python train.py --n_layer=9 --experts_per_token=8 --d_shared_expert=256 --router_score="softmax" --normalize_top_k=true --routed_scale=1.0 --balance_bias=true --router_logit_norm=1.0 --n_groups=8 --vocab_size=8192 --norm_eps=1e-06 --tie_embeddings=false --lr=0.00956 --batch_tokens=[65536, 131072, 262144, 524288] --seq_len=256
Below are experts of layer 3 (counted from 0) of a mixture-of-experts language model. Rows are named router (the router's row for the expert), up (a neuron's input weights, with its number) and show model dimensions 0-95. Each number is 128 + 24 x the weight over its row's rms, rounded and kept within 0 to 255.
After each expert's rows: a language model's description of what the expert responds to. This comes from a sample of Wikipedia text that the model never trained on.

# expert 48
router [183 113 116 129 120 103 129 189 128 151 138 129 122  89 107 122 114 137 162 112  91 123 143 136  99 100 142 112 104 156 137 136  94 129 141  81 103 105 128 147  85 134 132 115 169 117 116 118 126 142 105 182 133 136  81 159 127 110 118  97 180 140 124  99  99 120 138  66  98  99 106 137 125 106 143 128 148 157 125 144 121 124 150 146 104 117 173 149 132 173 111 129 134 111 116 146]
up1 [ 95 121 128 150 136 141  88 112 155  95 113  99 171 156 172 127 116 107 103 147 130 113 122  92 164 135 117 162 144 105 109 114 138  93 155 129 121 146 163 139 109 151 126 160 116 140 140 152  98 120  88 158 146 134 104 107 158 162 141 166  81 117 149 154 161  98 159 124 169 141  95 125 183 122 123 145 105  90 125 119 135 150 161  92  92 146 137 127 146 113 122 144 142 166 136 121]
up2 [118 138  92 125 114 164 134 165 114 128  59 116 157 160 123 130 136 102  89 174 142  83 121 137 155 139 104 165 143 142 132 131 143 133 187 116 166 168 135 129 116 149  99 120 121 132 129 138 126 110 105  98 125 105 138 106 139 137 126 177 119 132 146 133 191 130 137 150 164 124 135 136 149 116 169 157 131 113 140  85 137 146 162 101 103 147 137  85 133 159 150 160 141 117 137 116]
up3 [174 146 123 108 111 134 130 159 145 119 110 133 119 122 163 135 144 106 155  81 107 101 123 141 110  93 102 132 121 162 143 146  87 112 127 115 122 141 144 147 120 133 139 165 158 123 133 150 134 143  93 145 181 112 121 165 159 125 132 124 150 112 130 102 127 148 170 141 111 127 105 136 169  94 131  90 173 165 144 141 127 195 109 156  78 154 169 147 135 124 136 131 151 176 136 121]
up4 [143 103 127 157 109 159 115 107 118 146 114 125 174 127 151 126 132 137 132 154 118 111 125  70 124 127 106 181 128 103 102  85 157  98 113 118 178 121 110 150 126 179  73 144 110 122 146 164 112  97 101 122 125 132 115 142 151 105 126 176  99 102 116  89 138 169 159 130 170 142 126  95 127 110 133 158 141 117 137 108 144 104 120 117 148 103 114 129 144 134 104 152 144 181 105 140]
up5 [ 86 109 117 108 121 188 149 130 146 144 102 107 132 134 123 110 147  89 129 145 129  94 135 119 122 112 113 140 168 113 114  83 125 103 148 146 148 154 179 112 107 151 124 159 124 163 118 182 104 100 122 139 147 126  95 128 145 139 121 160 116 113 153 110 175 173 160 130 141 125 167 143 150 131 149 149  75 144  98 123 150 124 108  78 127 163 141  91 135 117 119 139 165 110 132 114]
up6 [162 124 120 164 136 146 126 188 164 131 126  87 160 138 126 143 155  86 112 145 102 124 136  66 128  91 118 167 137 116 132 113 143 113 146 123 134 157 149 169 103 157 107 155 111 163 154 167 120 113 122 104 153  94 101 129 162  88 139 143 131 137 130 120 163 163 113 126 149 103 128 151 140 128 148 175 168 120 130 117 151 142 123 108  88 128 137 116 178 155 104 147 145 134 128 145]
up7 [137 113  88 119 134 134 126 150 126  90 130 123 154 155  89  94 100 118 114 122 109 155 140 128 121 128 115 131 100 147 148  82 123  98 135 109 130 133 151 151  97 164 154  96 114 124 115 141 109 125  81 171 167 119  91 120  99 117 133 154 129 129 154 101 152 119 154  94 135  73 105 121 115 131 169 166 160 113 127 137 112 152 145 108 119 161 196 138 110 124  81 141 171 130 155 135]
up8 [120 143 134 143 119 149 130 149 159  77 106 111 181 127 115 101 143  72 120 126 105  90 155 123 142 146 125 170 137 109 114 107 138 135 170 122 130 146 114 174 154 158  87 117 134 111 125 160 115 125 136 100 150  97 123 142 157 104 144 167 151 120 141  81 155 156 140 124 178 123 103 136 112 144 156 157 115 111 111 105 104 136 131  77 138 125 126  97 169 112 129 146 153 170 108 106]
up9 [109 136 125 139 121 145 132 148 164 112 101  99 162 160 111  87 103 102  95 152 140 105 145  90 123 144 130 172 147 121 147 129 143  87 147 139 127 142 112 120 126 162 120 165 111 153 150 136  91 132  72 121 152 106 124 157 143 162 133 161 133 121 141 108 138 146 156 154 142 124 112 129 150 149 130 147 160  91 131 116 179 155 114 101  77 157 140 103 152 132 110 179 151 128 138  74]
up10 [126 108 115 177 125 192 153 110 154 113  82 109 138 135 113  66 121 105 121 139 129 134 122 102 155 112  94 176 167 139 108 130 122 119 167 146 126 135 121 122 147 150 148 113  89 110 155 149 134 122 128 101 138 113  87 136 154 123 122 153 106 155 100  86 144 162 124 154 151 106 136 119 138 102 137 166 103  94 141 114 146 132 136 113  86  98 144 122 145 147 120 176 163 161 114 112]
up11 [104 162 133 115 110 158 126  78 129 112  89 110 139 157 133 141  73  95 129 139 127 139 113 100 142 131  96 143 163  88  89 106 160  81 154 167 135 135 138 117 153 162 124 113 132 181 149 173 110  83  92 131 118 105  97 138 138 122 143 150 118  91 154 127 146 128 129 119 129 155 128 102 172 112 129 131 145 109 107 129 141 157 146 102 116  93 105  87 158 139 136 141 137 137 112  95]
Description: Name openings and foreign script

# expert 49
router [ 95 105 122 169 161 118 115 158 115 156 113 122 136 105 127 114 123 132 125 148 158 128 138 102 106 105 173 129  94 156 151 143 120 151 120  87 170 126  89 133 170 131 117 126 120 126 139 186 103 121 132 108 112 109 147 154 188 135 176 128 111 129 100 108 133 167 169 125 150 162 133 131 115 133 146 135  98 120 176 119 105 170 141 122  95 159 126 121 191 133 133 121 143 151 127 138]
up1 [172 119 140 167  85 150 110 104 107 119 135 105 124 134 160 138 117 103 130 161 133 113 155 110 102 165 146 143 126 148 106 122 117 105 114 138 110 132 161 100  91 121 134 113 133  94 143 163 147  95 141 158 117 139 148 176 115  90 124 110 100 125 163 136 129 137 159 133 176 126 138 126 102 136 139  97 162 105 160 124 101 172 105 143 116 123 136  97 205 142 100 128 104 172 149 119]
up2 [126 136 118 137 127 104  66 106 135 135 114 111 118 120 141 125  85 132 172 158 104 113 125 160 165 165 140 129 154 159 150 165 126 119 116 138 117 122 129 142 119 118 104 135 143 112 112 136 154 119 112 132 125 186 151 147  67 102 137 106 107 126 121 125 121 150 126  76 102 116  83 144  70 125 118 126 108 132 188 172  97 148 143 119 135 156 136 110 133 104 153 118 116  79 124 156]
up3 [126 112 101 113 125 114 115 117  97 115 117 150 122 108 125 120 137 123 112  94 158 134 114 118 134 121 127 128  96  95 159 200 132 130 158  87 155  91 163 150 104 116 122 131 143 143 158 156 126 133 149  98 172 127 139 157 141  96 198 138 116 139 126 158 115 158  70  79 142 108 154 150 134  96 131 121 111 113 187 108 111 107 148 130 117 127 159 134 163 161 146 127 116 120 130 121]
up4 [149 108 182 135 109  98  93  84 138 119 150 134 109 152 103  81 136 148 125 111 133 163 176  90 115 132 130 112 138 133 184 147 108 122 120  62 127 127 113 134 132 116 102 140 131 101  89 143 136 125 126 136  76 100 172 125 133  89 109 148 120 113  85 120 104 154 122 135 135 128 101 150 135 162 112 122 109 141 123 105 153 134 159 104 164 169 133 110 143 129 101 146 151 103 160 130]
up5 [ 90 104 100 140 142 127 155 178 155 141 116 153 149 130 160 124 152 129  84 123 125 111 136 130 101  86 152 125 130 127 138 120 116 127 141 136 205 123 114 113 152 136 141 129  91 157 111 103 141  96  99 106 132 128 141 146 137 163 134 168 154 119 154 159  98 107 183 110 112 175 139  94 168 101 154 136 114 105 113 114 119 189 106 149 144 118 133 129 136 130 114 120 113 173 134 117]
up6 [120 164 121  82 114 144  62 134 157 117  88 127 125 136 106 123 102 129  88 112  86 100 113  79  87 120 134 136 165 105 147 112 125 118 150 128 103 118 111 130 126 126 180 149 120 147 110  75 122 108 145 157 119 142 141 141 127 126 123 144 141 134 172  81 163 143 179 148  96 128 139 111 128 142 133 132 117 142 152 144 138 108 158 149 125 125 169 145  90 114 140 140 123  98 121  78]
up7 [ 98 189 101 106 137 105 112 130  84 124 150 122 126 141 140  81 113 121 133 154 120 156 134 129 117 130 145 131 103 128 151 138 134 144 102 119 171 143 182 133 145 131 122 158 137 142 107 183 132 127 107 129 111 149 110 121 186 144 146 111 135 116 105 123  91 122 159 116 104 129 151 134 155 160 119 144 129 149 148 133 118 127 109 120 123 109 130 150 114 145  45 147 185  76 110 106]
up8 [117  75 127 140 140 127  98  96 108 143 153 146 120 116  98 114 147 122 115  87 121 115 121 146 124 119 108 141 141  92  82 107 177 136 121 158 105 117 145 130 105 130 156 156 133 152 111 152 148 109 168 150 140 146 144 119 150 122 101  99  98  98 163  90 133 128 151 139 136 117 161 139 142 189 165 123 110 140 117 167 114  98  96 134 130 129  83 114 167  75 165 109  95 114 128 144]
up9 [156 121 144 161 106 172 114 130 140 118 113 117 172 147  68 106  95 107 111 100 103  70 147 105 122 123  93 163 143  69 110 139 147 140 150 139 119 139 169 162 105 169  97 140 117 166 124 123 153 121 126 140 126 126 117 157 126 123 151 134 110 101 137 131 122 150 127  96 125 132 121 136 145 133 132 157 180 131 120 141 159 140 131  82  82 138 156 118 161 123 150 147 152 162 113 102]
up10 [159 143  94 164 158 116 123 131 125 160 141 112 157 115 114 141 109 138 159  97 152  93  76 117 152 127 119 145 114 122 148 109 170 125 104 170 115 103  83 147 134 111 119  88 123 131 126 156 156 130 145 159 130 166 149 125 146 112 131 106 151 150 125 161 128  92  91 135 132 101  93 117 152 169 128 107 108 100 158 176  67 124 109 124 145 148 148 116 112 133 107 123 142  79 110 152]
up11 [ 86 157 164 136 124 112 128  83 120 105 109 158 128 135 159 103 152 139 122 130 146 110  96 148 103 156  75 121 148 121 145  77 125 128 136 132 121 173 106 164 123 140 110 132 125 142 125  90 100 157 112 122 118 146  91  77 157 163 141 153 109 129 134  79 118 132 109 140 139 131 151 152  97 176  96 138 101 164 160 133 148 136  92 118 163  85 142 144 109 150 131 123 142 142  98 110]
Description: Sentence and cell ends

# expert 62
router [160 121 169 122 132 168 117 169 125 162 141 125 118 133 124 136 154 119 158 152 159 113 160 128 101 111 157 120  83  79  99 151 121 118 103  67 141 148 120  99 169 128 143 133 141 145 119 118 120 107 124 177 114 116 141 115 142 133 140  99 122 130 154 119 132 125 125 148 118 146 122 160 123 181 103 114 116  77 117  58 164 162 164 127 145 108 150 105 133 135 152 144 150 123 107 154]
up4 [ 97 154 154 141  92 158 124 141 146  95  93  91 154 159 140  94 101  97 144 146 155 133 101 131 147 158 153 162 162 139 118 102 135 109 162 173 110 153 147 153 113 150 135 119 103 112 161 154 100 155 106 101 136 117 110 136 117 106 116 157 114 148 148 102 156 158 106 146 156  97 111 152 109 114 153 150 163 147 161 128 135 122 108  87  88 148 147 127 159 118 158 160 154 121 140  90]
up5 [ 94 166  96 183  98 134 118 146 160  97 110  94 154 133 112 109  75  92 134 142 107 127 131 107 144 136 104 165 175 152 130  96 126 133 138 129 116 138 134 148 118 151 109 136 108 140 177 159 142 131 106 137 155 107 115 115 139 148 113 139 148 142 137 131 171 142 153 103 158  66 123 174 127  89 133 143 177 131 118 155 157 110 109 124 120 127 103 117 159 124  94 157 129 139 104 109]
up6 [122 163 102 133  80 173 128 124 153 106  68 106 157 170 151 120 103 103 112 146 117 107 124 112 136 139  99 171 196 127 166 157 125  90 139 133 161 123 142 175  99 153 122 132 118 136 118 153 105  95 114 140 144 122  81 171 145 139 153 126 128 159 151 116 121 129 158 152 154 103 125 110 146 110 137 148 137 174 163 147 129 114 118 110 129 147 130 127 126 122 117 134 162 108 149 152]
up7 [124 168  89 135 109 137 107 137 142 122 109 100 160 129 148  94  98 104 137  84  96 107 162  93 147 156 109 160 159 106 120 114 127 119 143 142 173 120 142 148 119 128 134 172 105 152 173 159 143  92 138 115 127 152 122 138 147 114 164 129 154 148 130 121 119 142  84 130 130  82 128 142 140 115 145 136 153 140 104 147 133 141 127 105 116 105 191 135 181 145 130 152 182 146 111  93]
up8 [135 154 142 139  98 135 155 123 159 122  96 125 174 128 145  97 110  91 116 111 112 113 179 100 125 119  86 150 144 148 146  91 128 118 106 184 148 150 109 133 126 148 120 125  71 155 134 150 165 103 133 134 134 144 101 119 142 134 115 140 147 112 121 101 133 143 177 105 145  84 118 116 121 125 160 158 130 137 102 167 180 116 106 132 120 135 138 154 171 155 115 165 163 126 106  92]
up9 [121 156 115 155  93 152 131 163 106 100 103 111 150 163 112 117 125  89 120 141 115 151 154  93 133 119 137 171 188 151  98 100 133 138 152 151 124 124 123 176  92 160 111 105 138 153 165 128 149 126 126 126 131 143 100 135 124 126 124 124  98 154 119 145 161 181 112  80 143 128  84 106 114 145 155 154 145 127 110 151 106 112 138  99 114 137 170 123 176 159 124 143 124 157 111  93]
up10 [136 171 152 115 113 145 141 152 155 143 117  55 133 172 122 126 140 108 122 184 148 105 103 121 145 130 141 128 142 151 112 139 147  81 146 148 117 147 121 157 132 146 129 146  64 136 110 129 148  81 137 123 138  94 118 152 152 132 130 168 107 131 116 143 130 131  97 143 129 112 104 136 109 104 109 154 150 144 115 149 125  80 127 102 128 101 131 144 167 139 146 128 210 132 109 131]
up11 [143 157  92 190  84 155 148 143 138 132 115 129 174 150 149  95 112  96 122 134 117  58  71 100 128 132 126 168 145 153 129 107 122 118 169 131 128 150 103 143  92 159 127 120 116 117 141 146 110  99 141 112 118 120 113  95 121 129 137 154 135 155 158 124 104 134 149 118 108 124 117 100 124 112 144 165 112 144  97 185  92 122 138 134 105 104 139 123 137 122 135 138 184 154 111 133]
up12 [123  96 101 174 111 146 111 141 132 103  91  97 143 119 134 106 120 111 122 128 133 103 103 110 172 113 149 164 148 124 112 127 126 156 144 154 151 138 123 132 118 149 101 148  79 114 139 119 128  97 121 130 141 133 117 167 177 115 111 141 135 119 133 112 134 144 150 116 146 126  91  93 160  92 192 150 123 131 132 132 123 178 133  84 119 127 158 180 163 117 142 133 135 202 130 108]
up13 [163 105 117 196 109 139 146 109 123 124 110  79 151 110 126  96  92 120 131 127  91 118 111  83 125  96  97 149 169 141  96 109 121 142 156 170 131 179 114 138 110 166 108 133 105 134 128 148 113 124 136 139 108 130 109 129 158 100 118 127 172 100 138 111 134 138 120 126 149 141 133 125 131 105 183 150 137  95 124 158 145 127 141 135  91 134 155 165 145 118 109 154 125 177 101  91]
up14 [136 154 114 188  81 170 136 105 142 125 112 124 158 162 158 111 104 102  96 118 130 105 126 118 135 130 104 169 162 120  91 131 145 127 151 155 110 171 116 135 117 147  88 132 118 144 160 169 129 126 133 101 121 140 115 129 125 136  82 130 171 107 139  90 141 140 164 120 130 132 122 194 106 125 160 162 153 140  71 135 136 140 154 108 146 128 149 140 145 109 113 156 142 138 102 105]
Description: Section breaks and election tables

# expert 19
router [139 106  98 104  90 121 163 163  82 130 155 129 104 171 104 144 114 141 147 123 149 101  87 131 106  91  80 106 134 139 147 151 108 129 123 131 137 127 140 121 128 172 165  74 133 171 150 179 143 118 164 128  91 130 130 117 113 138 143 104  92 112 157 104 126 127 107 160 124 112 138 131 133 159 132 163 173 136  87  89 125 172 121 115 144 127 121 109 115 114 128 106  93 114 131 137]
up1 [115 151 132 145 141 135 153 201 133 123 121 133 135 153 100 110 132 138 119 161 116  92 138 132 129 142 131 113 113 152 144 167 137 136 148  79 147 156 115 129 142 143 102 105 126  67 105 151  80 107  98 100 124 137  70 126 131 143 104 158 103 121 140 105 148 171 170 158 154 145 142 119  77 109 113 151 117 158 112 103 173 107 142 129  77 145 124 137 144 152 124 136 141 141 121 118]
up2 [136  98 134 152 123 167 144 146 176  95 105  94 159 135 137 118 125 110 124 132 113  92 150  82 172 146 115 134 128 117 148 160 125  98 126 105 133 144 141 155 121 113 100 153  92 144 153 103 109  94  83 121 152 105 125 137 119 132 143 161 123 142  90  81  85 127 120  84 126 128 155  98 102  97 126 140 120 118 147 112 155 147 119 109 117 136 188  95 162 125 120 167 174 133 144 137]
up3 [ 70 122 106 153  98 159 120 125 144 148 106 115 134 142 139  80 100  68 153 133 111 141 152  93 151 109 114 129 168 158 142 134 113 132 155  95 154 158 102 132 114 154 123 148 103 107 142 120  91 112  93 147 141 139 137 125 145 113 144 150 112 140 143  97 141 147 101 152 121 154  81 118 110 123 160 154 144 103 114 109 153 182 150 138 132 171 159 111 140 138 160 143 170 121 107  97]
up4 [150 168 167 161  89 149 120 127 134 124 101  97 140 169 152  84 102 112 151 159 111 145 142 114 177 170 170 143 127 107  97  95 139 131 127 100 114 144 107 165 107 104 112 123 125 112 135 159 108 127 114 124 152 118 103 143 134 101  78 146 106 122 120 132 102 158 149 135 121 157 136  93  97 107 141 131 164 108 126 129 105 142  89 127  98 163 146  82 147 111 139 147 138 155  88 108]
up5 [136 118 136 156  89 172 101 140 148 108 117  94 190 157 136  76 128 108 150 122 112 125 160  79 121 137 106 152 134 136 109 118 140  95 134 107 120 153 110 164 139 132 123 118 125 114 134 105 105 109 121 139 137 129 104 136 139 121 128 135 117 139 105  77 134 134 138 100 120 109 130 169 146  88 165 145 132  65 109 123 125 134 131  70 100 134 202 112 139 160 127 140 131 163 128 115]
up6 [ 94  86 134 115  97 158 112 143 161 137  87 118 170 151 153  83 148  98 107 145 105 100 137  85 169 142 152 159 139 166 122 154 149 110 143 114 131 147 114 137  93 132 109 144 108  97 127 115 103 110  96 158 151 104  99 151 130 119 124 157 106 139 126 123 123 153 118 108 105  99 123 107 138  75 130 140 105  89 146 173 128 131 123 134  87 110 165 134 155 151 133 159 145 149  89 145]
up7 [132 180 120 140 119 146 111 123 133 112 108 107 157 157 147 115 131 117 109 103 121 143 133 123 109 118 147 137 135 107 124 146 150 138 130 150 142 119 109 133 115 107  99 135  74 118 172  49 118  73 103 134 140  92  94 142 150 136 101 148  92 147 106 133 141 142 179 129  73 124 123 111 153  85 186 146 111 126 158 144 142 127 124 112 109 144 156 128 160 157 117 148 147 141 123  88]
up8 [ 95 107  88 143 118 114 111 158 163  87 134 101 173 107 111 132  94 129 109 151 128  97 107  77 181 148 146 162 112 177 119 139 142 146 139 108 150 129 129 139 148 164 109 130 116  98 141 110 103 111  94 145 145 105 120 150 148 137 123 161 149 139 128 115 130 137 129 134 122 110 139 141 122 108 182 162 180 102 124 120 118 160 123 113  93 168 135 128 178 150 126 144 160 164 109 111]
up9 [117 128 149 151 123 158  95 130 158 122 118 114 167 119 143  83 119  97 102 137  94 120 156 120 148 164 120 142 137 146 135  67 150 122 141 144 101 149 128 130 112 134 109 104 105 133 133 131 117 134 112 102 157 119 111 142 179 156 116 144 139 125 100  96 157 165 195 107 174 125  92 128 128 109 181 172 143 136 149  88 125 136 110 121  95 139 151 121 145 125 121 176 141 152 113  96]
up10 [115 137 136 135 123 143 133 162 141 105 105  66 193 112 133  87 130  96 141 147 123  87 171 113 191 164 125 132 174 141 107 138 130 162 135 107 137 110 124 157 114 145 102 148 137 143 153 129  89 112 111 142 170 143  90 151 156 135 116 144 102 132 114 115 140 148 126 108 119 126 118 128 137 122 149 151 156 129 127 162 119 116 124 131 105 121 117 100 159 192 141 144 173 168 121 109]
up11 [103 134 160 152  96 120 142 157 164 123 108 101 157 132 123 104  90  86 115 149 109 110 148  85 146 156 131 135 137 149 141  81 143 139 166 124 124 144 105 126 129 170 121 134 109  97 146 123 132  97 119 155 153 103 110 118 157  94 109 139 123 121 160 108 118 143 153 109 159 172 129  90 150  95 158 121 105  72 102 145 153 130 144  82 121 144 157 170 164 123 137 167 143 122 100 133]
Description: Date spacing and years

# expert 55
router [140 120 158 146 118 191 114 162 147 144 122 134 125 148 153 138 112 120 174 160 153 147 149 128 172 169 163 105 132 136 113 143 153  96 112 110 145 178 116 126 116 138 130  84 170 101 127 135 139 117 138 163 119 137 165 156 108 106 120 108 103 175 175 154 146 140 115 120 129 131 103 109 129 158 101 136 173 145  89 117 129 150 134 162 150 139 116  81 154 107 158 111 126 128 123 153]
up0 [131 119 134 110 108 107 118 157 158 135  77 113 145 148  95 105 157 112 105 113 130 106 143 116 140  70 101 147 126 136 146 128 147  90 147 139 148 108 108 143 166 163 106 167 111 153 157 165 130 104 110  86 133 115 151 122 125 137 144 153 173 151 122  78 160 173 150  95 173 121 138 149 153 124 154 153 127 131 121 141 110 129 150  64 119 120 145 137 136 122 115 157 168 111 107 137]
up1 [104 121 130 117 123 151 139 128 160 117 114  91 132 149 119 115 127  91  95 117  90 116 175 111 166 106 106 170 149 131 168 113 119 133 133 194 133  91 145 137 143 135 125 156 117 144 132  91 104 127 116 128 161  75 104 124 151 114 139 141 151 105 117  81 147 128 150 158 156 108 131 186 145 153 120 140  99 143 117 152 116 107  97  82 120 113 115 109 133 156 138 163 170 114 129  98]
up2 [150 123 114 137 110 154 119 133 145  62 129 104 157 141 134 109  92  79 116 121 101 114 144 122 120 110 112 108 137 119 155 141 151 154 154 132 137 121 143 150 114 115  91 153 130 120 139 113  95 138 108  98 166 104 113 129 194 134 159 124 151 125  84  67 103 125 143 134 113  91 131 115 148 105 140 145 103  99 147 156 121 141  94  88  98 108 144 108 179 128  97 162 146 142 136  97]
up3 [127 155 127 141 131 154 132 123 172  92 110 102 149  55 133  62 135 103 121 113 129  76 128 113 167  96  95 142 167 120 121 109 117 159 155 118 159 115 143 128  90 147 102 121 122 128 135 147 111 143 113 140 141 172 134 105 119 107 134 121 162 138 134 119 142 156 115 100 168 123 155 116 152 128 110 169 133 125 140 111 128 138 158  84 163 119 144 148 148 148 124 176 162 123  95 117]
up4 [129 129 139 108 115 114 131 143 126 114  84 106 186 146 153 109 108  80 135 128 132  77 110 122 138 146 102 174 138  95 144 104 160 110 121 131 164 120  85 152 136 149 135 109 118 181 167 171 170 122 111 137 163 166 109 119 152 130 156 148 127 123  97 119  92 130 113 165 159 130 154  95 126 150 115 165 151 130 126 138 153 104 141 130 109 168 145 121 106 114 149 141 168 148 127 116]
up5 [155 139 141 110 130 150 150 143 162 146  81 119 160 130 115 105 139  78 156 116 118 121 126  97 171  88 127 159 138 127 144 146 150 135 149 126 147 154 109 174 127 153 108 171 107 161 165 134 118  94 116  95 194 137 131 147 139 143 154 157 170 155 120 105 144 138 149 123 122 126 113 140 113 172 155 162 126 113 124 133 109 156 113  90 104 128 172 149 120 133 107 139 145 152 102  89]
up6 [121 134 117 154 111 197 142 154 147  97 100  85 151 118 118 115 108 105  96 140 136  82 132  85 130 117 110 149 141  87  96 115 161 117 141 134 148 131 140 140 144 139 101 142 117 144 165  99  95 132 112  93 142 110 114  99 158 148 136 154  69 104 105  98 134  90 147 157 166 144 111 144 109 128 125 134 113 111 110 167 137 139 124 133  97  76 140 117 158 122 136 144 122 174 107 109]
up7 [132 139 128 132 124 140 135 172 163 107 121 116 175 153 116 102 167 106  84 144 100 127 144  80 100 105 120 173 129 101 155  95 148 132 146 160 165 112 121 126 126 151  99 159 121 164 183 141 109 123 135 139 133 106 108 123 151 124 150 160 142 100 155 154 105 149 126  69 147 158 120  93 140 134 153 151 128 106 118 157 152 132 160 130 150 124 140 151 142 136 122 130 185 156  97 139]
up8 [143 123 115 128  96 188 116 162 147  87 127  92 168 103 100  94 121 100 114 110 130  83 109 114 137 107 114 163 123 125 138 131 124  90 133 184 111 132  95 129 146 160  95 150 101 155 130 115  95 144 114 138 154 105 122 139 148 142 116 143 151 111 104  98 142 119 136 142 151 141 120  90 130 121 161 169  87 109 128 185 154 120 116  90 148 113 168 145 129 162 111 142 149 144 132 103]
up9 [111 158 110 146 118 175 142 120 154 108  87 101 152 108  99 112 129  88 109 169 144 114 132  78 107  87  95 176 147 129 117 110 158 154 163 144 143 141 115 151 146 172 124 141 109 174 151 146 106 144  86 128 161 107 114  87 157 110 147 123 149 114 107 126 147 167 152  87 143 138 131 123 168 123 144 120 135 157 150 134 138 102 103  90 113 127 153 115 148 115 133 152 134 146 111 106]
up10 [111  97 111 121 129 134  97 124 151 150 108  92 165 110 116 127 137  88 126  96 138  69  99  82 137 102  80 153 185 130 126 146 147  88 117 142 131 150 107 139 159 148 111 135  97 176 145 150 139 130 101  97 119 103  96 135 135  89 137 159 142 126  84  93 122 130 146 109 129 137 104 132 151 115 133 135  87 132 150 136  95 150 117 112  96 123 153 114 144 147 117 141 136 180  98 108]
Description: Surname and place endings

# expert 38
router [132 106 104 119  97 106 135 151 115 148 135 144 117 133 118 121 164 139 153 142 139  86 145 134 118 131 149 136 115 112 145 120 120 169 103 152 148  98 132 190 128 129 136 102 174 136 148 141 160 156 142  99 116 134 136  85 143 122 142 103 173 130 122 159  95 104 125 105 114 157 160 132 120 177 100 123 169 118 175 119  95  93 143 169  94 101 135 139 134 173  88 125 120 163 134 168]
up1 [114 113 160 118 135 167 172 112 171 133  99  97 154 170 121  95 121  94  89 134 136 127 134 126 156 157 157 151 134 145 142 154 163 121 181 115 161 139 179 146 104 126 123 147  95 130 137 139  96 128 128 138 128 102 100 165 129 143 119 127 156 126 122 165 141 165 154  91 162 120 101 111 140 105 155 155 107 155 146 114 159 135 144  84 152 118 112 163 162 137 152 149 136 125 116  94]
up2 [101 144 109 147 125 137 162 114 147 131 102 101 164 118 105 123 103 102  97 141  97 108 107  89  87 108 143 167 143 156 147  88 158 141 148 111 161 115 115 151 105 152 100 108 107 140 157 148 104  97 107 121 164 115  99 150 149 125 120 153 151 107 106 123 153 154 159 144 148 132 111 150 150 110 114 165 170 128 100  94 125 156 159  96  98 161 137 100 162 142 106 158 146 117  89 102]
up3 [132 174 158 144 109 158 146 101 158 101  92  88 152 138 145 110 122 122 127 190  87  92 157 112 146 127 124 144 100 130 136 100 156 119 145 118 144 105 139 113 115 134 111 139 115 150 157 145 114 128 101 132 150 147 108 138 136 125 129 134 133 106 153 122 144 110 118 150 134  94 182 120 114  73 165 138 114  97  92 122 141 165 102 106  64 161 106  76 157 118 111 138 139 128 116 115]
up4 [143 176 107 135 175 140 117 126 146 104 106  83 152 138 108  96 130 112 118 147 150 120  76 142 114 167 146 146 114 110 130 117 131  94 127 154 133 157 152 119 150 139  91 120  89 107 153 145  87 125  89  94 144 156 117 141 130 104 167 159 110 157 158 151 147 135  97 122 130  94 122 126 108  84 160 171 138 103 170 154 137 160 161 106 143 141 122 124 163 116 137 141 131 113 160 105]
up5 [ 90 141 111 103 116 165 140 107 154 108  91  99 169 150 156 107 120  98  81 125 135 156 154  99 167 140 117 167 138 156 123 135 146 125 166 125 136 138 132 118 116 161 129 101 101 130 153 140 109 134  78 151 143 139  90 144 124  89 120 132 124 111 162 122 130 153 141 105 151 113 196 131 134 112 155 173 130 129 163 137 103 153 139 122  83 147 139 120  82 131 140 157 162 136 106 124]
up6 [140 141 160 151  90 169  93 129 124  92 125 105 177 111 127  87  86  83 132  93 103 104 110 146 135 140 100 167 129 143  99 135 124  86 143 138 133 133 155 157  92 163 133 123  99 158 167 143  96 157 120 164 153 110 101 143 126 147 168 117 121 169 133 106 141 160 121 115 155 125 120 128 119 110 142 156 120 148 129 149 161 134 104 101 117 141 123 165 164 142 162 149 145 101 145 132]
up7 [142 148 133 134 126 153 125 140 155  94 126 126 155 129 153 116  95 112 148 151 130 137 148  92 158 156 110 166 161 138 123 118 159  92 154 123 129 163 151 129 126 158 116 108  94 130 165 131  91 147  97 151 171 136 124 158 179 135 128 160 132 127 167 129 156 133 144 101 117  95 131 152 127 111 129 158 148 114 116 138 163 166 144 105  81 113 161 134 113 120 152 141 199 112 142  78]
up8 [146 128 145 154 121 146 114 130 168 117  90  88 181 174 127 120 103 102  77 122 107  86 132 101 161 134 107 161 146 131 156 104 131 122 147 145 144 141 118 193 114 121  97 123 105 120 161 114 111 144 116 129 166 144 109 147 136 118 132 134 113 180 133 126 156 175 146 133 190 114 139 169 128 151 138 134 153 138 108 108 160 164 140 118 126 166 133 136 162 128 126 138 140 142 109 140]
up9 [147 154 121 153  84 184 118 131 147  95 104 131 127 148 140 101 111 122  73 132 122  93 152 121 144 141 146 170 147 143 148 117 159 113 156 105 110 140 173 183 121 162  86 138  82 164 130 126 114 135 104 171 139 139 106 149 158 120 133 153 128 143 132 130 145 156 110 138 159 119 121 138 123 118 137 153 125 126 121 130 143 126 172  82 103 104 132  99 154 120 150 147 149 150  80  94]
up10 [123 118  96 168 108 176 141 141 139 120 115 134 132 162  93 105 122 112  90 122 114  99 139  95 134 133 105 169 139 144 139 157 171 152 155 142 128 104 152 150 119 154 138 132 107 126 179 130 105 104 115 154 113 129 124 108 141 132 104 155 141 134 126  89 117 186 153 138 168 110 160 122 148 141 139 161 124  82 112 108 134 142 165  93  87 145 151 116 170 164 157 155 132 172 120 119]
up11 [139 134 153 151 148 145 126 169 151 147  94 118 138 171 118 150 108 122 171 175 149 147 104  86 105 148 136 132 128 140 137 131 115 132 131 152 125 159 104 205 112 128 140  66 139 132 150 124 136 137 141 130 126 120 120 131 155  97 134 121 160 119 145 151 164 120  99 132 171 150 166 152 152 168 149 130 165 115 180 125 123 113 146 136 124 141 165 118 117 162 135 161 129 173 146 118]
Description: Digits in numbers